config = dict(
    n_experts=192,
    d_shared_expert=0,
    activation='swiglu',
    n_head=4,
    parallel_block=False,
    init_std_o=0.0441,
    weight_decay=0.12,
)
Below are experts of layer 7 (counted from 0) of a mixture-of-experts language model. Rows are named router (the router's row for the expert), down (a neuron's output weights, with its number) and show model dimensions 0-95. Each number is 500 + 50 x the weight over its row's rms, rounded and kept within 0 to 999. Numbers have three digits each.
After each expert's rows: "comes before" lists some tokens at least twice as common just after its tokens as in all text. This comes from a sample of Wikipedia text that the model never trained on. Tokens count by the router's weight.

# expert 97
router:449519477555442499536522601518529598525485493466462520541576486544530466429501458509476522518466552551535488508608396513499502486536518532462486482495488465492608476485495545501386568649558478541603568495552583538632475386467448517488416544516438476506509521515527519464519522431548490527
down0:484406476598616444508469393464506409496446551557574488462530513552519599499509519405508410499527503485513523522511430502478418443490513464504569513498360457472513541502522445448549539416475564471524546467500484469493401464476500500451454523429473472516396524601510459531422551527473520494
down1:407473497423448544489417593400570500473533498514470474458515574495466536515490480519467503439472377506466468536570494403526545558448458538473395534523551558546513482555483456494495414525463498380479404474478466482541490501533538528524556533489491419492507416532560551485415450543518419397
comes before: "1", " ", " |", "2", "3", "0"

# expert 169
router:446483540558423511401456546485548543592490444453521517543477477503523427427489466516648517483420446412541477565568387469543508564494456519488451599538527535453528447368487461522534506450507543545545502469545510564508522388446518487467507474521468515470446464479596439465514503447558477514
down0:582516517473500575491523438538493470504574438516526482549435519485557486378462573458482510378547534518527542489457470421484485549444430468440501576537441567452468492553426492450522492512505434486470503467401456502400413489569449524424518543494472590459504498423415465578492470471496501618
down1:477473386652518519481529536525498478583437524490544554465559499530505576540565505518480554456580548507474568496456445556474442536449447435540494554503399581481522554477496557489533573405455426480523549568445595500537448527534543467416448503485499441545499442516486475382539455465455496493
comes before: " |", ".", "0", "9", "5", "3"

# expert 83
router:580465512559352536460495509481529506542523516504425485484475536513540508585561422518651379480463512379501523518513473490462518444544533423483448511515463466351510472463507457463542442550484485517576482409523519472479485524505488565462500478512525504431543426413508460572508512436431472490
down0:495461600418484575574424512429430491446515465457467532392462511470419452486524597536413477507481425408430374493466586440510492477498503521440483575526496565451456489494564484484543463501611498497485514501582446437450556457455470478479455534601525500538496474503438472588468488499492489520
down1:455545593523493477504441400510498572562528593543457520475448470509454552567431520526544433411454484461550455452494546440480523469585471413549417519462486568489457470391494395540513458422536539529566472496506441528527502434536599567468465528425535524529461588509568523517476470555492432547
comes before: " |\n", " ", " |", "1", "0", ";"

# expert 58
router:422471513522451542431415522473524617636533504498402505482538490532510519487488491578632520546454500479505463471556429348579426513536484478577434480504499517427557445488497513457438521435538487553558521419428397457473517517497478501482500535492490489499464473431497453536559558434521492478
down1:472504539530466476505579602600517442501461549532543517466559599519489489417551507519424536493509512479458495554527513468449423540406401472465506382445498609419513542566472474564476558512494449547467522397509580478532496577464518509502409526487544502428601469524531457547468521475515531585
down2:445443480483442486491572535473481560445495483470510435410610516562511528518435532516416521545487541557499476440479404536477414534434597516492605431557486539531526481571458330569461480511505535490530583590451473515526475478577466468528532438480546458474431541432524534476489527535561491516
comes before: " |", ".", "0", " |\n", "5", "4"

# expert 159
router:366494441499496529576411464513514490481483507547478441460481484582636524460512441532603525564498465563549572514547457428574498506591556487514499514454501482468521492539504533513447479542504499503555453520407505585461465372596516417530402440540451475503494474445503407535495483506543453511
down1:463418518521479486456494508456518483612616598528528512399491419532463473508581494533508483479555487548571475462498464522597428499439542503481508405524547496511505500475426490463527545469442547477536580586565444514512541516442495494398557583442460598510531549525559527527594419440460492444
down2:486506581470515563470485487424505577502468547582464516500507450580529418495537592464552520476518502584526533508537549446517513612454468468473521496627639478520566505532465506440531476444545426524529598580458507556444515570417517542491454535487599539526511439471539451520561539540582490535
comes before: "1", "2", "3", "4", " |\n", "5"

# expert 12
router:565437547459444496398421547455483490505545441441434546467552494492546505476500493526613519473541488565504452495512448446542486504652443427590540515440471439442654561459494537503457519530519525513387474473595559452530525540495422560523507475487458513512541493437519499540499551433456526482
down0:475538530480571513457412473486404534477495444485501502544415569532407475576512579479590526506500475484507581534520453475502476593542471544478485474464521588591484556498525527421537423440498416440524466511533472469490550528513517476494496419607468495514341459392539546531535516466538586482
down1:502526467494384533397445451499511542389481507539392435504479563472543454458459512469534544441481508515521450536589511413559524495561493552469495493553571516468497487396446520473518536489551515446462513493564377528429464471418510534412509493533457457478488469430600422572528401465470524528
comes before: " |", "1", " |\n", "Personal", "3", "4"

# expert 175
router:507535470536542410491494454473422500404475489517625575484479455442525547477461419467456442571546562511487472463552486541456502439490487516359481490444481512535599489466496419411422456523495489483421527562463379453482495564558415534621472544452462544503510460504534467461499456467524521526
down0:480551478546528627405489490419507501565557457522471450494470541548525507466457528450472421459477484608560458581537462596431482471472535459528536468487573491555533445515511432482542464536558439436621475524462501419513458538537429467546503543526629476519529442495543510522469474572463564597
down1:584472485503572549554488560420477521488478393562498445605528513557444516495525514511509460546576478588597415476475511481538486552523532554454498444441502503399458400526463573410436439470559571558459539532419547452470536535441536434498432566466526502505481605480532497477508553542472526457
comes before: "ic", ",", " of", "y", " and", "ial"

# expert 145
router:652519544502518478541498442520448454385519617519441563531581416434486537494490427519492500515519569439477445483468578491501516507558536531477478567472443506532651599508484405535468453533462557501522502464457413420525464513520541529492446517519520586497582486483454510489554431512504528534
down0:485464520545508411419475458551423469522409508566515515482477479480538455554451495438580450525561556520577491453540503484564491452559511463464511541502493415492444554468413464399512417573476547482422473393550544380493459556506564521453509457459459488442522578449416427477587489469543469485
down1:602511476461576504464503548581507538461431537561503502362563611459472497499478466444521493511496551501513462418399467503483515457478459437471483507488507451426438516535485473508514516536429499543407520507422460424512544517530489480456416647459605526538510469471504418392532472517465429518
comes before: " of", "er", ",", " and", "\n", "or"

# expert 178
router:468508568483498439487418494465497551407539463538410619577577483533519534546577539524484393438527445445460512487464564470504471474484585442507466492546495408549484528389519500504551448498466441480511483386491615500521523468521448436468514469548504514391555567479440448452499482589473482495
down0:484489511535542524506561526519617491480488426419595450440517505465535455528528457546496485439500490470533588523551433596453560518538491531503460447500451560503440437456533629568476479466568417535528444444514510538554577439599461423426485501526547484427576525510517521570419559554481448542
down1:520513512481467453401595465440536487504476538591475539483437444630445528577526444412511488562439475426585493453531445529575503545603484466528410471569465457552496544609410513524582485559542503500614523442501449551551467511562538503465483498512450474552467506506536495539509520510490555446
comes before: " the", " ", " a", " his", " their", " its"

# expert 75
router:572431495474327501475475540496483547606445492534466592568539518526576517520498481560515440497471488447488493484504469461482458523613488417563460407505502474484534515443542446541534537562460461554606500440447481485448544518453450530481563498494440490511469383434451415604442505510498500493
down0:480508513513521503406524557558504460520494414556551398463454448491494464423363385493462451537528518559505542479449430560442509522481434516461481450479580481557619491541587518532461438579458445454503526440513447542556595520544516522534492510449500479458461542582578512470564519523557514572
down1:390539579466516502523462466491529420433550480485516475541526527534443423446558464515422504511457498495517419496402562498545518498538493475558527480553521551527424467623470488429459473384513423502557441552466553500460549434521580505449504469471591559504639521549524510423497476561550442532
comes before: " |", " |\n", "–", "1", "3", " ·"

# expert 105
router:554483534565580514499532500477494497405494534575488504502434592526461519490502444559640437460445520575474573538516530483543414495517497410498464559565466514394533493533505516469503490545409484487517446549555520461477504592433581526467486533495417474532595515428424587508586575524435493501
down0:458454556511495419457492515569491438584536518608434512514530408510558518529509477598451532560484517480607526436511409507602455455483500486458432553547476538569578506494410464583551488422547481521559463560548453501512474435534503477522507518535477394511476494539515539450512623414505553485
down1:511547594551530442495476527548527461440450600517511407505543499403495470511559499561557457482511536518517468563467456426573468590565513410479459529554563465441448590514496564494594484454469536474568425507513546465593585469523512420470463503422538504585519501448414492428498497453505469578
comes before: "1", "2", "ing", "s", "age", "aged"

# expert 90
router:622456555534515458519524516557410507458508435497466454516481525436501435522490438539630478452472507531453498539516470524597552468473479470491513506483535579480682489496508514552492520508435526505376580569508496452401435525510542602508523525467383551509551524482441479519494473447491502537
down0:531491407470394421434479469369542448569466533454426480502503472430477524527499491571503468571457572419531432421544498537484467538518409515522479512458434510554549526482405615567505500509431471482451524551540547570498510456501465525599538472502371502478423520522485482469565444499513495483
down1:485443473491521487459486473517473497553481529455635487532444472458545505505522462499537501452500401571468548460474503495549430575529413477440556484470492503464558541415517500617600526454483423481520562542566476479499440492536605532518450583553637438538505447441538505455400506552579461517
comes before: " of", "s", ",", "ing", "er", " and"

# expert 42
router:502456559522421520475557512517449539536527535550538560499506556581612466533566459564519399515525484508558485458481448452475449460549525411539487426530485542406436553454514593512502490507507438494613562462530455448506431526451477560397501538430458527444522403408413449552506543499521452480
down0:521614486496483433440479477443479584595477507527562507561554460517516497541469489464564519421545521417489529432603470508498455516491497487450573508573520531544543506523541530540449539501503496430433530518447487563630499584502450543511420491493567529565558497542519327466530457580457469467
down1:490534458567447488461476489478563574505508533553488544517431475507382510490520461546468498495643495526446424532424534508519532472447471458518492465493406571446449501607544468508531440459381533625543488439502427476452542551531573505500487532506525480462527403492545470633574492460509474537
comes before: " ", " |", "1", "0", "2", "3"

# expert 66
router:524518542489493509485457510498528532602489516459456514485496536503563473451489484468617562503449489491498523542529446525494511486615568489362523526531487530444645545432421529497456552592535532542476483443653484495503535430487469508473530516533471483535420420467497506579553571422408455526
down1:472535584497596509562483539581436481525475512621467415481489468485474515524525552492488488518452518522517518493480520515482336482547531441476588460473459492484440492500414499497539431494503455479525484460482553468536561548475417502548593602482504454630433420481530590398427454518515501469
down2:528481479515525528545506428484463461521413537496621473473497461483581428559428450559468546514524416598497515554538536498520485543509491538499527487534533496530461447554581428466522395540440458512540564461447458483433601498479504477539461446521401416485504453526605625442499508513428504598
comes before: "1", " |", "4", "3", "5", "2"

# expert 65
router:506492531486520405467435503530567541451477429521515512581532443572536529536588476558422389499497432442461481488489519518536512491477524544483460511519606393529432452494539500481507453579493529477339510447453678544474531533489452474488495514515448553413504508480442481543558483553489517459
down0:579537472595597431461497453530428478492525610540457502620510505556483528516510521506452433524573471515492506454451544579507580581431567561555533471472582505567453483518386424503490482410510476515458528518435531515511453447504524491518439444466556466440526521620560481431505543539459529464
down1:575463576535508424435521492504559502512540473563464520520536510497444448475592517529514582448427471530488570505484429506446497435482519442507486427478453417497444548518366410448451509468574413601467521530581373512516493531538482458433464544621453467474493440496513470445457477548496543503
comes before: " the", " a", " his", " this", " their", " an"

# expert 174
router:607502601516562436532577492491504504449518518498576471498461531480483479496481518502525379499450521400442457603608568475507469488408514534459455501568489560391618512526462486573507449474490485441379508484532467460454455467445517521456508482583484580490497470550447463458547482456452435516
down1:472442599465485489490576525603514484592526461456566512481451487466507567505539553552537535504462485525500536512494534441475396519499489487508366508538508524489545488472427456497545514462437492469531654590591467542437606411511538527480457499446466395493481502506527426441582471535464507431
down2:507508526481558410417513537481526473438523538505467576487552535464517454535444479522507484580483481470590441580540411522490512558558493408482486479511570569637506497492545434430437491557471416420422550482475451502521617469434478528523480532514510537475507511656530496493466586440514503449
comes before: " of", ",", ".", " was", "s", " in"

# expert 62
router:485494465466490552518484477515516524409495523597474494481458533593556513462495447544449467493409580532516560461565458422618559474541511456525466579537457484524572461462400519514511420635440496495595421533500524534482482482450479436582450474535415410517414482451454475556542523471471471504
down0:519474496515529348629481570470409535468569534508519525558559526428426491533450586465468513513514511556359505486474509554521537540492533488490535487393489521556509478470540473590399427479515501465429440487603526534457497484506489496586509512485440614446550531496504500468476483491576491446
down1:520479561462448503518523549537502474544387647497514458396470516533502396515522475455588465481558531588446475555497507433510425501487529457490489481532508474533556481472513425503469411486615505448459443501443562505464495580511458540514451517520462415493529453535426553507533487449446356426
comes before: "1", "2", "3", "4", "6", "7"

# expert 24
router:520447600479577435475481527488519534467523453518440488446458536542484430624536503586606425523470537434497406551558498549519413445486511526450390428522411552511528489495571480493463456486582509524488484422512589511441461526461526547461474585593428466494526511457469514563492461426509453514
down0:517443490493504577471521551590541409403416557556507466499523468511535546607563573491518470477479517464512556436550486520492490511539628577466520520540453427505493483558532519454583502500510462486450588479520425541556437466420457431509592489502428498540481525582480463442421415603493529494
down1:490571385381577535479487550506570542518543519475486458465495543472435471532428486396473512564511518477592503535516567523396425528447511356523458490503494509587507465562462584530494450494466451479518540538537544529499464493570563531482479564458441455526572439586475449475572440495461455455
comes before: " the", " a", ":", " in", " by", ")"

# expert 54
router:595476564537533450548517553466491482494511518471472472506502492397594602502549428461670404509514469455469458475497582362502500501458411490511495512575446519444553510513470452558566533470453511485384552471511462503452489482527479540470501517475460485489561501417508441429455485476461477406
down0:508489478477468509488433484467512610518463444503452583571586449578498626527525513506431574505459416603575513502457470437499465462526465467548481504454498419447558512481424524516420474457487473476540538574500534517400480617449509463471552607482520496521502455530542524429535433494608542505
down1:509581572561578558467503527458496555511541399480473480423467670465534613513526474474533552484611449558479443528502432542513476592545537479425534474509494447530471517500506408421547432438480519504453437565433558486467513625515526445489469507498511485497525471483532585492462528528538469471
comes before: "s", ",", " of", "ter", "'s", "."

# expert 125
router:624485401566560443490459547476418467518517462524557556561514450397471492517538471498583437522519519540500523427533421514515570470451445486444466442480461549514486498396481494548414567576473550481322507527503545501518505495537479575449509448479457526491458551473486545583498506413470544490
down0:428490540561518550488447452483589488511595523521514454470547517492431517576518470514381572447509461358562478571438566496535539558533565511498453516453541554521455399518546473472536492473425561480556563496527420547590577539511540448518522454455435456493513465552485586491427501527565566513
down1:459576547592579552501474530598581414458545511511572494503481531536570561552483464436496526474523513535539441558518474562567511561481536376508510449538448418514413491492538411482515472463519515551506457496448557533552480524553535386515453507529513531483483550528455463483531596492528495665
comes before: ",", " |", " (", "\n", "'s", "z"